python train.py --router_score="softmax" --normalize_top_k=false --routed_scale=1.0 --norm="rmsnorm" --norm_eps=1e-05 --optimizer="adamw" --learning_rate=0.00069 --max_grad_norm=1.0 --train_tokens=489700000
Below are experts of layer 5 (counted from 0) of a mixture-of-experts language model. Rows are named router (the router's row for the expert), down (a neuron's output weights, with its number) and show model dimensions 80-159. Each number is 200 + 20 x the weight over its row's rms, rounded and kept within 0 to 999.
After each expert's rows: a language model's description of what the expert responds to. This comes from a sample of Wikipedia text that the model never trained on.

# expert 5
router,214,200,230,213,196,184,194,184,199,177,184,184,166,202,215,222,191,204,169,226,210,171,230,190,183,193,243,211,205,205,193,211,201,197,218,245,175,209,209,214,153,224,201,190,213,166,187,206,225,212,209,210,197,204,221,213,217,194,249,179,184,214,242,209,162,176,201,173,220,234,228,193,205,193,183,212,229,210,201,239
down0,234,223,216,227,189,190,210,186,200,183,197,192,218,169,188,172,192,227,219,198,192,189,169,185,176,179,213,207,208,215,173,200,191,169,223,213,203,210,218,221,217,221,158,167,182,195,245,197,184,175,175,200,178,188,216,219,192,246,201,183,208,190,216,211,200,204,214,187,177,208,194,179,201,219,230,186,195,194,161,191
down1,210,172,139,217,209,240,240,222,192,208,205,193,204,226,207,206,215,216,220,172,180,194,200,208,185,199,163,216,187,156,198,188,207,218,218,238,204,191,217,176,169,181,195,216,181,204,177,210,230,213,210,196,229,176,205,229,186,206,213,201,177,202,194,190,164,191,184,211,217,225,197,218,213,212,204,238,198,202,197,221
down2,202,180,168,171,232,209,206,230,177,187,195,172,211,203,188,192,195,191,179,179,205,225,196,184,225,185,209,217,149,214,188,183,196,191,198,228,201,223,204,200,215,181,179,209,206,223,211,210,215,163,195,210,202,184,198,175,181,190,179,210,189,193,189,210,170,211,203,224,169,188,202,192,195,216,206,236,185,224,233,187
down3,197,202,168,177,217,188,193,176,148,184,205,197,189,191,189,186,234,209,202,212,189,229,169,244,201,201,225,169,207,200,215,229,217,205,205,219,179,183,203,169,211,217,209,219,196,210,228,208,194,214,178,178,188,189,204,206,215,188,221,174,219,193,195,190,187,189,120,166,193,215,199,193,187,220,219,173,228,181,218,228
down4,187,203,144,228,188,207,218,218,170,209,177,210,215,181,182,213,183,175,188,197,229,161,149,218,215,179,174,234,193,222,250,175,208,228,176,200,165,231,238,163,185,228,182,222,204,203,206,213,213,210,197,237,164,222,225,243,210,208,166,185,202,191,147,185,174,212,193,197,187,208,194,204,197,212,161,170,193,185,198,201
down5,217,227,219,236,205,177,222,168,202,205,199,214,169,186,179,210,209,187,210,216,214,194,216,235,181,213,229,196,215,201,170,194,200,193,213,183,179,210,172,220,192,195,212,195,173,196,188,195,152,196,209,193,207,188,222,204,198,197,208,217,184,191,216,211,213,193,185,203,234,199,218,195,189,235,228,194,186,215,205,153
Description: Line breaks, periods, quotation marks and heading markers at sentence or section starts, plus openers like The, In, During, After.

# expert 1
router,191,208,230,226,215,174,193,189,234,184,211,226,180,216,198,218,171,216,183,222,209,208,210,170,209,192,222,225,211,191,225,232,195,193,219,215,188,204,220,204,215,191,191,182,205,195,182,210,249,243,207,186,209,188,197,220,207,230,192,172,222,210,220,210,204,189,206,182,202,245,187,200,188,204,164,227,202,236,218,215
down0,187,200,237,196,184,180,201,186,221,177,192,204,208,218,216,191,182,196,190,231,219,218,181,221,205,206,201,206,221,230,209,204,230,205,167,201,143,197,198,215,163,196,213,201,195,204,231,202,212,171,206,193,198,189,225,198,187,187,175,234,236,219,224,206,205,210,167,192,215,196,180,200,199,223,185,202,215,177,221,194
down1,218,193,232,233,177,203,195,224,198,194,187,184,174,212,260,187,190,180,167,195,183,160,191,150,214,189,196,194,213,187,215,173,232,182,183,194,206,200,199,174,237,221,201,227,220,200,205,173,146,222,227,193,177,221,218,203,211,230,186,203,216,218,193,204,160,221,160,216,173,176,192,213,200,182,184,211,200,174,204,186
down2,177,178,231,203,228,184,225,153,199,213,199,220,192,220,203,225,160,210,208,199,195,205,217,210,239,201,226,187,188,195,217,209,237,204,191,167,200,199,191,194,221,193,189,186,222,223,221,214,226,226,201,213,229,199,204,205,193,180,192,195,220,183,179,208,206,232,194,178,173,204,155,188,183,234,197,169,216,208,198,184
down3,216,238,215,219,203,203,223,226,234,168,183,220,232,156,227,180,191,204,200,238,172,215,185,207,190,189,197,233,200,189,194,214,187,217,200,194,176,181,202,172,193,212,212,192,211,192,186,201,254,192,170,230,202,163,200,199,206,177,194,214,218,184,200,182,160,181,213,205,219,200,221,210,220,225,197,232,174,242,178,182
down4,197,201,218,196,202,208,207,174,236,208,185,199,178,234,224,217,201,220,197,182,242,186,208,207,223,229,204,208,188,217,228,204,213,157,182,229,163,192,175,208,233,193,206,208,193,202,214,173,199,230,195,200,221,217,218,220,171,233,216,212,174,198,211,174,205,208,201,183,165,218,193,211,179,196,164,136,201,204,189,212
down5,231,186,213,178,222,203,192,221,188,169,196,145,180,203,210,174,182,227,191,203,201,175,244,198,250,220,194,188,175,229,224,209,198,181,224,181,235,200,216,205,181,197,181,198,176,199,187,206,170,227,213,169,215,250,179,238,223,196,160,205,221,182,224,194,194,211,227,215,198,225,172,234,190,207,191,176,197,185,234,154
Description: Determiners, possessives, numerals and adjectives after prepositions, such as the, this, that, his, same, four, early, largest, or a year's first digit.

# expert 6
router,190,227,215,200,206,180,171,184,228,161,202,209,180,213,209,221,176,203,168,221,219,153,185,162,192,200,221,219,243,230,173,224,181,191,184,187,239,211,217,202,184,211,245,181,183,214,196,226,203,211,205,217,211,174,229,194,216,208,229,199,220,188,202,232,186,168,197,211,203,199,219,211,207,187,204,208,228,247,216,197
down0,183,209,197,221,194,174,218,231,194,197,215,213,205,181,249,181,192,211,181,187,216,242,174,224,181,194,203,174,173,239,185,220,223,201,234,170,207,224,169,194,188,223,202,232,209,211,166,206,209,202,196,158,172,220,221,222,167,174,217,233,234,197,206,199,236,198,180,181,198,201,198,194,195,230,234,217,184,217,230,225
down1,240,213,196,215,196,180,197,186,171,213,186,190,190,207,167,201,221,153,220,176,203,218,238,176,242,175,181,208,216,190,193,188,219,189,182,207,229,188,212,172,184,220,195,174,207,175,219,201,196,230,184,204,185,208,220,167,194,190,170,179,182,197,206,212,208,198,210,216,214,207,183,197,192,219,191,168,209,198,215,214
down2,199,205,217,208,182,201,197,202,163,184,212,198,202,174,175,165,196,179,194,197,176,195,220,193,126,190,220,184,225,173,225,263,233,224,183,180,174,220,180,204,179,182,205,166,191,197,227,188,178,181,167,200,208,195,169,200,185,203,207,168,186,186,182,172,185,186,195,212,225,169,199,200,218,169,185,198,182,213,188,156
down3,160,174,194,232,211,218,173,194,208,189,192,186,228,241,204,223,225,175,171,211,203,223,206,201,208,207,212,189,226,205,224,214,206,204,176,189,204,165,189,222,194,214,185,214,239,166,139,183,222,203,225,191,202,155,188,247,214,194,222,204,192,185,211,203,204,220,186,165,229,168,189,230,193,224,234,204,188,190,181,220
down4,171,203,217,232,210,199,221,188,231,222,173,202,184,204,197,191,181,222,220,212,184,200,180,251,181,192,215,164,217,207,223,182,157,205,221,200,221,192,209,252,216,211,212,206,193,199,248,167,188,200,191,201,183,210,197,175,180,174,212,203,224,216,242,186,186,210,170,199,195,200,228,197,190,231,196,207,194,213,197,196
down5,214,198,194,194,235,188,226,193,182,205,197,183,206,202,192,240,194,230,187,191,178,221,224,173,215,191,211,172,163,204,198,217,192,198,187,192,197,204,206,202,162,210,232,197,195,210,190,172,209,193,202,192,171,198,165,202,195,215,212,225,168,187,171,236,193,201,205,241,182,237,200,196,201,196,186,231,218,192,240,236
Description: Final digits of years and numbers in tables or ranges, like 1998 and 1967, plus word endings such as -ing, -ness, -ment.

# expert 9
router,198,208,225,202,209,169,181,191,224,177,173,216,157,219,224,214,174,212,156,215,205,206,214,168,187,231,224,218,211,191,218,218,196,187,183,225,199,235,217,211,201,216,219,206,176,187,199,223,229,220,211,217,192,190,257,199,200,214,211,199,246,195,233,207,178,179,205,190,202,222,232,223,227,198,188,227,211,219,214,224
down18,228,159,214,190,221,205,214,177,202,180,230,189,191,205,225,203,226,197,237,198,170,168,180,220,180,173,225,188,202,197,177,193,163,191,201,249,195,197,194,241,241,192,203,199,158,237,228,198,211,207,192,212,181,248,172,200,187,196,167,239,185,209,201,209,190,213,229,203,200,193,215,188,216,199,206,193,173,163,204,174
down19,174,206,184,234,216,216,217,149,169,202,188,231,206,239,175,233,211,193,228,193,166,195,169,190,198,201,221,200,194,187,183,209,201,218,151,163,191,177,216,214,193,183,212,201,208,187,192,202,202,181,202,213,176,237,205,216,217,193,152,214,168,205,219,224,171,193,202,217,187,189,197,204,226,188,200,235,216,206,211,234
down20,177,202,208,219,182,175,213,192,211,205,222,209,207,227,224,235,209,200,253,211,220,195,181,217,197,212,186,215,218,181,210,211,183,177,195,206,217,206,187,219,185,207,192,201,214,209,189,154,218,177,213,191,192,208,209,191,217,196,211,198,190,203,177,182,231,203,213,152,187,217,231,205,201,187,223,164,170,183,243,178
down21,183,184,177,196,207,220,192,215,184,188,234,206,230,207,195,205,229,199,178,224,187,194,174,208,214,223,181,227,211,206,220,242,174,206,179,172,242,203,215,203,226,194,191,210,189,217,184,212,196,224,192,213,185,178,168,210,212,194,215,200,173,212,195,218,182,178,218,249,186,172,200,234,200,234,197,215,216,200,193,231
down22,229,201,195,216,172,162,184,194,200,194,216,170,170,186,221,219,182,206,220,193,184,199,183,216,170,219,219,196,182,193,195,201,224,201,191,197,214,223,220,199,201,194,170,216,210,203,200,219,205,229,221,195,210,205,211,202,193,202,193,187,195,182,180,213,170,227,212,181,230,209,192,164,200,198,213,206,215,181,211,179
down23,225,183,231,178,225,206,194,222,199,213,220,184,184,215,249,215,217,180,194,183,230,202,184,197,183,213,209,179,207,220,227,220,175,190,175,203,232,170,191,174,190,206,200,200,189,222,141,172,187,171,206,192,177,224,192,183,197,247,219,207,186,194,182,214,230,200,163,180,190,194,193,211,197,242,203,235,198,179,241,180
Description: Person-role nouns and endings like manager, employee, director, producer, daughter, plus numbers and cells starting new table or list entries.

# expert 7
router,197,191,241,203,186,219,196,214,186,208,177,211,192,226,212,229,195,229,209,205,189,183,215,164,200,211,195,206,180,187,204,252,142,193,199,225,199,215,241,242,178,215,190,173,178,203,181,210,208,190,220,184,177,213,230,219,199,222,213,218,207,241,222,192,179,184,231,179,200,205,228,242,241,191,201,188,201,190,196,209
down18,201,205,217,205,195,207,186,205,237,183,204,212,190,196,230,218,213,174,163,200,203,191,200,212,225,163,185,197,208,209,210,228,203,220,209,170,206,164,182,190,203,201,215,189,231,202,188,192,227,182,202,196,225,208,195,227,223,165,192,218,175,209,171,212,203,236,215,222,202,165,187,209,192,212,195,206,197,178,169,210
down19,213,220,162,191,190,207,227,207,227,207,228,218,190,212,199,207,185,185,206,193,216,193,177,218,184,171,159,203,216,208,218,227,191,223,205,225,169,178,193,205,189,180,189,194,187,166,195,200,231,196,198,178,182,217,161,175,211,211,196,205,204,221,215,215,187,186,183,203,202,208,202,178,192,210,200,195,203,176,203,185
down20,178,212,202,205,167,205,216,190,250,167,209,182,217,232,224,187,212,192,178,205,171,190,193,211,191,248,205,218,191,215,192,194,208,201,176,205,206,210,189,170,201,173,188,226,180,177,194,200,190,228,188,236,173,191,251,216,153,191,198,198,216,170,239,223,219,187,219,200,182,187,178,187,194,189,203,225,176,203,182,205
down21,206,195,211,221,192,199,210,195,200,183,210,184,173,216,206,197,208,198,224,211,204,215,201,187,215,196,203,216,206,207,221,179,227,184,221,220,213,204,176,210,195,175,228,203,173,187,242,175,210,236,220,191,202,196,210,206,148,215,172,207,225,176,208,187,222,191,207,244,215,201,204,219,174,203,191,201,190,230,188,190
down22,191,192,187,190,214,179,184,227,202,207,207,199,199,202,200,199,215,158,200,205,161,167,237,174,181,205,214,243,191,212,188,219,208,185,197,171,202,198,198,214,185,162,213,179,199,186,171,215,201,226,213,224,189,225,241,203,220,210,209,211,186,192,203,197,168,206,198,175,225,191,214,212,193,224,215,217,209,191,190,208
down23,174,192,194,202,177,175,196,213,224,215,196,197,197,182,241,224,190,166,186,222,209,165,226,230,193,188,171,227,186,217,191,179,215,186,220,176,201,173,218,192,171,225,220,238,193,207,207,224,174,209,196,193,184,191,166,202,174,222,198,201,237,192,198,201,210,165,192,221,186,186,196,221,216,190,207,189,207,200,188,171
Description: Lowercase middle pieces inside longer common words, such as crocodile, narcotics, negotiations, intimidate, responses.

# expert 3
router,202,231,176,222,194,197,171,188,209,153,221,224,171,231,222,206,212,222,168,220,209,200,193,172,200,187,219,225,228,187,232,196,193,208,198,205,234,221,220,210,178,200,204,185,199,178,195,230,200,194,205,184,226,205,240,204,201,210,190,164,211,203,230,221,175,181,220,186,214,220,191,229,241,225,167,208,238,207,231,204
down0,204,192,247,212,187,253,195,228,223,191,174,217,188,212,187,190,199,270,180,200,210,194,190,234,171,208,202,205,226,217,202,177,172,198,224,185,199,204,176,229,218,164,180,208,199,206,189,217,155,252,198,206,176,186,201,206,135,188,221,177,221,206,213,197,193,194,196,204,196,186,197,215,191,195,190,219,205,214,213,203
down1,184,234,212,194,179,239,179,171,200,207,188,211,197,168,229,181,198,240,195,219,148,180,142,216,177,210,224,217,226,202,189,178,213,203,198,208,210,228,199,233,224,203,206,175,203,187,202,176,172,186,200,204,182,226,225,182,183,209,229,197,194,180,183,214,270,192,172,161,176,166,207,196,199,202,192,187,197,216,228,203
down2,184,174,182,195,211,255,171,185,221,231,212,186,204,205,193,212,203,176,185,165,179,198,213,250,199,199,230,214,218,211,174,223,194,212,171,164,200,220,183,209,199,172,173,197,184,208,217,183,206,211,225,217,197,207,219,160,186,189,206,201,220,205,184,207,222,184,189,191,197,209,197,220,165,186,238,213,217,180,203,217
down3,171,207,189,205,173,197,224,212,234,194,208,163,218,215,224,204,231,211,220,210,214,216,184,169,213,178,212,255,176,220,182,191,199,183,168,190,171,205,251,178,165,231,219,209,199,189,195,167,175,189,181,175,191,202,227,206,163,176,152,167,211,206,219,200,187,203,222,181,193,186,202,168,198,238,191,195,200,204,176,210
down4,201,203,191,179,211,186,176,231,184,215,229,181,181,192,204,205,234,219,207,198,209,194,224,202,226,165,192,186,208,230,205,219,175,216,192,209,192,198,191,203,193,148,207,213,180,214,258,197,181,190,229,206,198,210,225,193,194,196,203,210,178,192,250,183,210,214,210,198,174,234,217,208,183,206,208,249,155,189,222,206
down5,192,196,224,208,185,191,203,163,213,198,208,182,239,181,188,228,177,193,184,173,168,214,204,218,228,226,201,220,184,214,213,173,185,161,216,226,198,205,216,215,197,196,201,168,236,205,211,229,194,193,205,195,192,201,192,214,211,226,218,215,207,198,211,171,204,182,180,196,193,181,220,216,192,204,214,202,202,201,222,198
Description: Field labels, colons, pipes, line breaks and dashes in infoboxes, taxonomy lists and tables, such as Class:, Genre:, Total, Votes, Preceded.

# expert 10
router,183,203,195,232,231,171,198,186,213,183,182,224,171,219,237,234,192,230,224,214,199,206,204,189,201,245,218,200,234,153,191,199,199,175,193,205,216,213,192,202,188,216,225,178,208,220,173,233,205,233,197,231,192,191,245,219,214,219,213,187,204,181,206,188,159,179,178,202,200,216,242,207,204,216,202,227,212,219,197,236
down0,202,223,211,236,229,185,204,242,187,189,213,191,191,211,202,218,196,218,175,212,196,191,198,185,228,174,220,214,235,199,215,178,212,232,197,158,207,207,199,214,197,206,227,210,192,226,192,204,230,188,210,251,196,218,199,236,206,194,179,170,203,182,219,173,165,188,174,206,204,209,193,224,198,204,217,252,254,233,234,187
down1,204,199,186,181,197,227,198,188,196,185,200,216,205,192,218,216,164,180,239,203,188,219,195,174,187,165,214,211,159,258,189,163,221,156,193,225,220,203,211,227,191,193,185,197,246,201,205,202,207,157,214,212,198,197,203,210,194,203,224,194,179,155,211,216,223,190,177,187,224,219,188,208,218,201,190,226,227,220,208,229
down2,213,208,181,210,189,188,158,170,217,186,231,222,220,201,231,208,181,205,198,185,193,200,234,206,203,205,169,201,207,174,196,211,178,191,195,188,216,233,180,213,201,187,214,183,212,222,189,172,213,210,227,222,171,209,236,193,205,223,219,239,189,230,190,226,169,197,204,215,202,197,169,235,165,218,205,211,184,195,228,224
down3,212,181,175,180,217,195,205,188,237,198,220,214,208,233,232,215,212,225,185,190,193,221,207,201,197,248,185,179,215,165,183,212,166,180,169,197,186,199,201,194,184,191,182,240,223,213,217,187,181,200,207,203,186,202,217,236,173,170,195,208,169,223,205,172,255,222,226,218,214,183,189,221,192,212,212,209,208,164,179,204
down4,189,192,223,245,168,181,206,209,166,195,180,194,214,193,220,232,236,200,187,247,191,209,218,212,184,203,224,197,200,147,205,210,181,205,181,199,198,208,187,199,181,209,205,202,222,200,200,201,180,190,206,202,221,196,213,193,210,184,206,192,199,191,213,173,173,183,192,187,182,206,221,214,167,254,182,232,207,193,204,205
down5,212,212,217,180,169,164,197,208,207,171,243,231,233,237,230,226,180,198,208,204,240,203,196,217,205,227,216,216,193,194,232,211,211,176,204,198,218,169,182,181,225,200,191,207,185,203,238,208,168,188,201,216,179,172,181,234,204,160,213,202,199,180,199,228,211,177,190,222,183,211,203,204,184,182,205,206,228,192,205,211
Description: Verbs after subjects, auxiliaries or to in plot and biography prose, such as meet, need, face, break, worked, married, received.

# expert 2
router,178,207,203,228,196,170,159,198,213,172,174,222,194,187,203,220,172,213,168,205,218,192,220,188,208,208,210,222,232,160,196,225,178,191,171,199,192,199,206,220,221,217,226,174,200,162,176,239,212,216,224,199,180,176,227,215,220,218,232,193,225,187,203,228,177,167,213,154,217,209,217,232,196,175,197,207,199,223,189,209
down0,151,190,214,214,213,188,238,229,206,169,188,204,191,192,192,219,227,196,217,214,183,223,226,173,213,204,219,183,188,235,210,208,192,211,188,209,182,190,236,188,199,184,211,181,188,200,192,204,183,173,202,192,209,191,162,170,181,158,201,187,186,202,196,194,193,158,209,207,216,187,210,220,190,186,169,178,206,208,188,136
down1,194,238,181,196,209,167,186,233,250,183,193,219,196,200,223,197,174,211,150,211,229,159,219,149,166,190,196,192,220,175,222,212,182,167,204,207,203,200,229,197,189,210,194,211,208,198,202,206,230,231,209,197,189,208,217,203,183,198,179,184,208,215,208,222,188,189,161,213,214,188,210,210,173,203,177,214,207,210,211,202
down2,201,219,199,181,210,227,215,213,162,194,183,203,207,230,184,171,208,169,208,198,173,189,206,217,215,241,191,179,196,184,183,198,196,180,186,195,135,208,215,220,195,199,175,174,223,197,189,222,233,205,191,177,210,215,232,167,197,185,206,237,191,182,209,219,198,198,188,197,202,209,169,181,213,242,203,226,173,200,191,179
down3,186,198,220,201,216,170,191,245,210,186,244,198,202,170,204,209,208,225,189,156,199,193,219,214,212,182,183,205,196,195,189,202,225,230,193,177,195,165,212,227,198,187,204,201,190,183,219,213,228,205,178,186,204,200,179,196,203,185,171,195,181,199,211,202,185,200,209,194,191,185,200,206,214,211,158,234,218,215,202,190
down4,199,200,193,198,202,228,208,229,208,196,164,208,188,213,235,164,180,195,205,211,175,238,167,216,209,182,170,182,206,198,195,196,154,210,166,206,201,215,201,187,199,208,207,206,213,191,205,225,196,154,209,199,169,230,209,233,208,210,194,203,198,201,186,234,234,221,184,172,197,212,186,179,237,181,216,192,178,224,218,187
down5,210,182,181,238,201,233,207,190,170,185,213,213,216,222,202,197,194,212,214,222,150,190,214,218,197,215,200,138,201,200,193,166,196,221,195,177,167,236,209,230,205,214,207,223,208,196,187,229,221,244,243,175,245,203,212,212,203,189,183,213,198,176,184,227,230,203,217,189,185,172,204,194,224,202,185,241,221,222,184,214
Description: Capitalized name pieces and institution or place nouns in proper names, such as Royal Court, University, city, River, York, Hospital.

# expert 8
router,177,222,216,214,231,190,167,209,248,196,168,199,181,211,234,206,190,218,208,201,223,189,200,165,193,238,204,188,190,212,185,235,177,171,175,231,168,239,228,196,178,187,188,209,161,178,205,186,208,199,204,219,210,216,207,207,228,199,222,164,215,186,219,213,232,177,196,205,207,206,190,214,172,169,158,235,212,247,193,205
down0,234,187,181,191,182,193,220,177,214,164,206,211,196,202,225,230,185,228,196,227,241,189,224,215,200,210,196,207,179,156,214,204,188,208,213,203,208,211,198,171,235,168,212,157,192,204,195,178,213,209,183,217,193,232,161,215,233,224,201,209,194,185,192,188,194,221,216,222,185,212,207,204,213,192,212,241,204,198,217,196
down1,191,211,224,181,216,222,164,207,201,205,192,212,197,205,180,195,184,189,175,216,219,205,175,207,154,196,176,189,195,179,229,187,233,203,211,221,222,202,206,203,193,177,210,242,202,194,154,203,213,225,233,198,189,196,186,183,200,177,184,220,207,205,244,160,198,195,190,244,218,222,198,221,195,204,183,189,213,213,203,184
down2,175,198,205,188,170,227,177,224,193,226,215,226,240,167,200,207,246,165,224,260,207,204,175,206,257,172,202,212,189,231,185,185,193,133,190,239,189,223,202,199,203,168,183,198,178,183,203,194,178,193,199,177,209,213,203,239,198,194,228,206,199,188,210,206,209,220,226,167,207,171,226,190,175,172,211,209,214,195,226,205
down3,202,209,193,223,244,218,211,165,210,230,213,189,161,219,191,195,231,209,215,185,197,239,239,136,180,186,190,219,188,235,229,194,203,162,189,157,182,200,221,204,192,220,201,187,167,216,210,218,170,207,195,207,197,216,206,196,191,202,225,186,169,187,192,189,195,204,202,209,234,189,199,210,187,175,227,212,188,196,211,174
down4,159,220,195,190,185,191,179,220,234,214,201,194,180,207,200,213,180,205,152,208,210,188,202,168,182,167,193,219,191,201,199,184,224,207,172,211,215,214,239,211,190,237,229,182,195,195,195,184,224,223,214,157,221,202,206,200,195,235,210,198,182,188,184,160,199,225,207,178,187,254,194,197,207,181,208,196,190,198,178,171
down5,225,189,220,232,161,221,198,215,165,204,208,188,199,184,158,175,178,204,229,198,179,190,179,211,251,202,218,230,207,223,220,182,195,167,214,162,180,215,188,236,198,208,203,164,217,209,211,190,215,200,177,193,222,213,199,189,189,203,195,185,207,223,203,196,193,233,201,199,156,218,188,186,195,203,232,198,186,209,213,174
Description: Word or number starts right after a hyphen, dash, slash, quote or opening parenthesis, such as two-and-a-half, twenty-five, (film), 1999-2003.

# expert 11
router,182,220,226,213,219,175,188,186,224,188,180,204,170,214,221,229,188,210,179,213,220,189,219,185,162,242,235,219,222,193,204,222,181,193,196,212,199,219,216,226,215,219,233,190,163,181,209,236,226,226,226,223,187,198,233,211,204,193,200,193,200,188,215,199,188,164,197,178,201,219,224,212,230,201,178,229,210,235,223,228
down0,189,189,191,199,220,208,215,235,175,162,178,199,216,197,173,181,216,192,197,157,187,197,185,206,211,209,213,199,191,204,212,195,201,184,180,181,204,184,190,253,179,167,210,184,229,215,197,212,177,204,173,196,197,191,240,174,215,177,188,225,214,212,150,190,210,194,203,223,198,183,219,216,192,187,200,198,220,216,184,193
down1,190,188,225,187,180,220,205,208,197,206,172,236,185,204,195,184,201,167,194,165,155,202,221,204,186,221,223,225,221,187,175,194,216,209,188,231,186,199,205,204,208,187,212,167,160,196,210,200,165,203,188,198,251,192,223,188,187,219,223,225,231,212,208,189,206,232,178,193,207,196,180,174,215,190,197,193,183,194,212,173
down2,232,198,183,189,211,218,198,170,229,204,184,181,172,227,194,191,196,217,188,218,208,204,184,212,189,211,187,215,225,227,217,197,215,223,188,207,198,215,201,178,217,200,214,197,223,205,163,207,182,179,171,209,251,202,219,202,181,167,215,173,196,155,204,191,192,227,199,179,202,222,201,204,222,169,180,209,220,172,205,190
down3,213,199,223,190,211,182,210,180,207,188,205,185,215,192,218,185,170,181,200,215,199,160,203,188,202,206,214,255,192,209,162,216,199,175,202,203,179,196,221,238,211,241,213,186,180,224,173,198,211,156,193,188,201,183,196,213,238,173,205,238,199,187,223,202,201,161,193,220,171,181,215,208,204,216,222,241,164,200,212,201
down4,201,216,199,221,213,192,209,203,209,211,192,213,173,188,215,216,231,194,197,205,221,211,231,220,192,198,185,197,210,204,205,188,194,220,178,169,207,203,177,146,216,215,208,202,213,200,195,191,237,194,176,194,229,197,165,214,190,226,174,227,184,211,225,161,174,211,195,215,157,177,196,186,199,235,178,228,192,192,215,166
down5,176,171,216,204,176,234,213,180,185,178,157,207,182,207,164,213,193,212,229,220,180,182,203,179,224,209,201,174,178,203,202,223,186,209,217,177,187,203,212,192,213,218,171,174,224,176,181,222,189,196,185,156,219,194,191,186,207,197,165,209,241,137,210,200,205,179,194,186,221,178,225,199,172,212,190,211,204,192,214,208
Description: First pieces of longer lowercase words after a space, such as ev(acuating), det(ours), resp(iratory), inst(ead), dr(ainage).

# expert 0
router,189,227,212,224,211,199,189,190,214,157,187,198,193,230,215,198,180,199,192,226,230,197,202,183,198,211,237,217,214,191,209,213,175,201,195,200,203,213,207,210,223,228,209,186,159,170,187,211,234,241,212,214,199,175,215,214,198,225,217,203,219,212,234,207,172,169,206,190,204,221,218,192,218,202,192,231,227,229,242,204
down0,159,198,215,262,193,236,177,188,172,215,183,213,166,214,210,224,211,224,207,197,160,180,189,175,191,224,190,198,196,196,220,202,214,219,216,211,207,202,201,183,187,173,228,212,187,252,192,199,196,195,222,252,192,213,193,200,212,202,197,209,217,200,209,211,195,215,192,193,193,168,183,200,203,211,211,210,190,192,188,214
down1,181,212,222,163,181,201,217,199,223,163,177,167,219,177,240,212,195,231,171,215,167,196,205,208,229,182,200,188,198,205,201,215,233,164,202,242,177,195,192,192,199,181,203,215,185,214,194,188,208,212,202,161,198,214,192,192,185,193,195,208,186,189,231,155,206,215,196,204,200,202,187,169,200,199,195,230,204,176,197,216
down2,183,203,157,178,190,207,203,206,197,219,191,177,141,179,207,209,218,207,207,213,220,213,231,173,199,230,194,162,209,206,210,189,217,194,201,181,172,208,184,191,213,219,198,201,171,177,220,218,195,228,236,191,224,211,226,156,252,181,193,199,231,183,203,216,215,200,194,175,219,203,198,209,196,152,219,182,206,230,192,203
down3,211,196,208,208,223,203,202,169,167,200,198,214,173,192,211,189,168,193,214,205,164,190,221,230,229,205,210,178,225,226,224,190,206,242,211,223,221,186,173,188,195,186,205,217,205,214,191,211,213,246,192,197,219,232,222,247,223,209,206,226,209,187,195,207,198,175,226,230,198,213,198,202,183,193,181,225,204,204,200,204
down4,189,205,193,193,216,204,207,205,201,214,209,180,234,192,183,205,204,192,215,228,210,180,206,208,213,194,196,180,196,198,163,204,196,215,207,201,188,211,177,190,184,199,164,205,223,172,185,207,201,228,219,211,182,183,200,210,234,192,239,177,189,204,214,204,204,191,212,185,194,188,196,172,211,194,197,186,198,210,221,202
down5,178,213,195,207,182,187,219,183,188,235,193,209,219,238,217,203,217,178,209,202,214,191,181,179,203,219,181,196,214,226,179,198,182,175,186,199,215,198,231,215,185,167,193,197,173,219,171,180,169,208,209,179,215,201,215,193,224,211,190,228,170,234,194,181,220,175,213,247,202,172,237,168,198,165,205,158,222,172,217,177
Description: Tokens in tables, lists and schedules: pipe separators, digits, commas, dates and capitalized name starts, e.g. Arizona, Sep, million.

# expert 4
router,175,221,216,231,211,217,203,203,212,182,189,195,159,219,207,223,202,248,205,187,228,217,224,184,188,198,209,201,227,197,211,209,175,176,176,188,185,205,211,229,205,209,214,190,159,192,184,201,233,201,244,185,227,217,203,210,210,207,211,207,211,218,218,228,176,196,229,207,204,202,229,202,211,152,200,225,215,233,203,214
down18,165,162,190,220,178,202,245,195,172,195,207,163,208,185,246,234,175,190,214,215,178,209,237,201,207,200,191,194,198,217,214,176,206,182,259,185,221,221,205,185,204,232,184,222,220,214,240,207,198,209,193,229,192,147,228,199,198,218,159,170,202,213,191,213,185,190,195,186,228,190,224,227,198,170,192,198,221,201,202,230
down19,193,205,212,171,208,219,196,222,214,189,177,177,177,180,160,184,190,187,159,223,169,173,211,230,190,168,227,196,218,225,218,198,237,218,174,207,195,198,193,201,187,195,226,187,212,220,174,186,210,212,234,204,219,218,185,235,195,187,219,207,199,196,170,208,218,200,217,188,185,207,222,210,204,197,197,198,199,157,181,212
down20,247,230,206,169,212,188,194,193,200,198,211,205,167,211,209,187,167,231,221,166,254,206,208,191,184,183,186,210,181,243,228,182,196,182,215,208,212,243,204,211,210,191,203,200,189,224,170,189,187,187,194,190,211,213,227,204,238,194,195,198,171,169,161,252,232,196,166,208,190,225,202,184,206,193,218,185,193,206,174,191
down21,193,223,207,199,173,209,169,195,209,213,194,180,202,219,181,202,172,177,211,197,204,240,205,210,207,230,200,232,187,212,256,241,175,220,192,229,200,244,170,226,205,229,222,188,229,225,183,211,247,183,207,229,221,193,209,229,188,211,232,203,185,215,195,178,183,211,201,197,199,206,210,203,210,226,202,190,204,229,245,244
down22,177,168,193,226,219,238,228,231,213,222,203,162,186,233,185,215,206,187,185,162,217,210,180,178,227,246,172,194,182,185,210,226,176,172,204,190,222,193,196,182,180,222,196,202,194,230,168,196,202,210,234,198,187,194,212,225,200,196,201,179,176,166,166,219,185,205,224,214,208,167,211,228,229,231,201,213,182,233,209,180
down23,225,198,201,217,174,210,239,205,204,222,166,184,198,188,176,151,212,224,225,208,193,168,205,235,236,188,215,178,220,213,193,188,215,222,187,199,199,201,212,228,196,237,194,187,175,197,202,208,201,176,210,186,203,193,223,178,217,211,174,218,206,204,215,165,195,208,207,220,173,213,198,179,213,227,213,194,230,214,180,189
Description: Middle and final pieces of foreign personal and place names, such as Helsingborg, Massachusetts, Umayyad, Larsson, Hong Kong, plus some articles.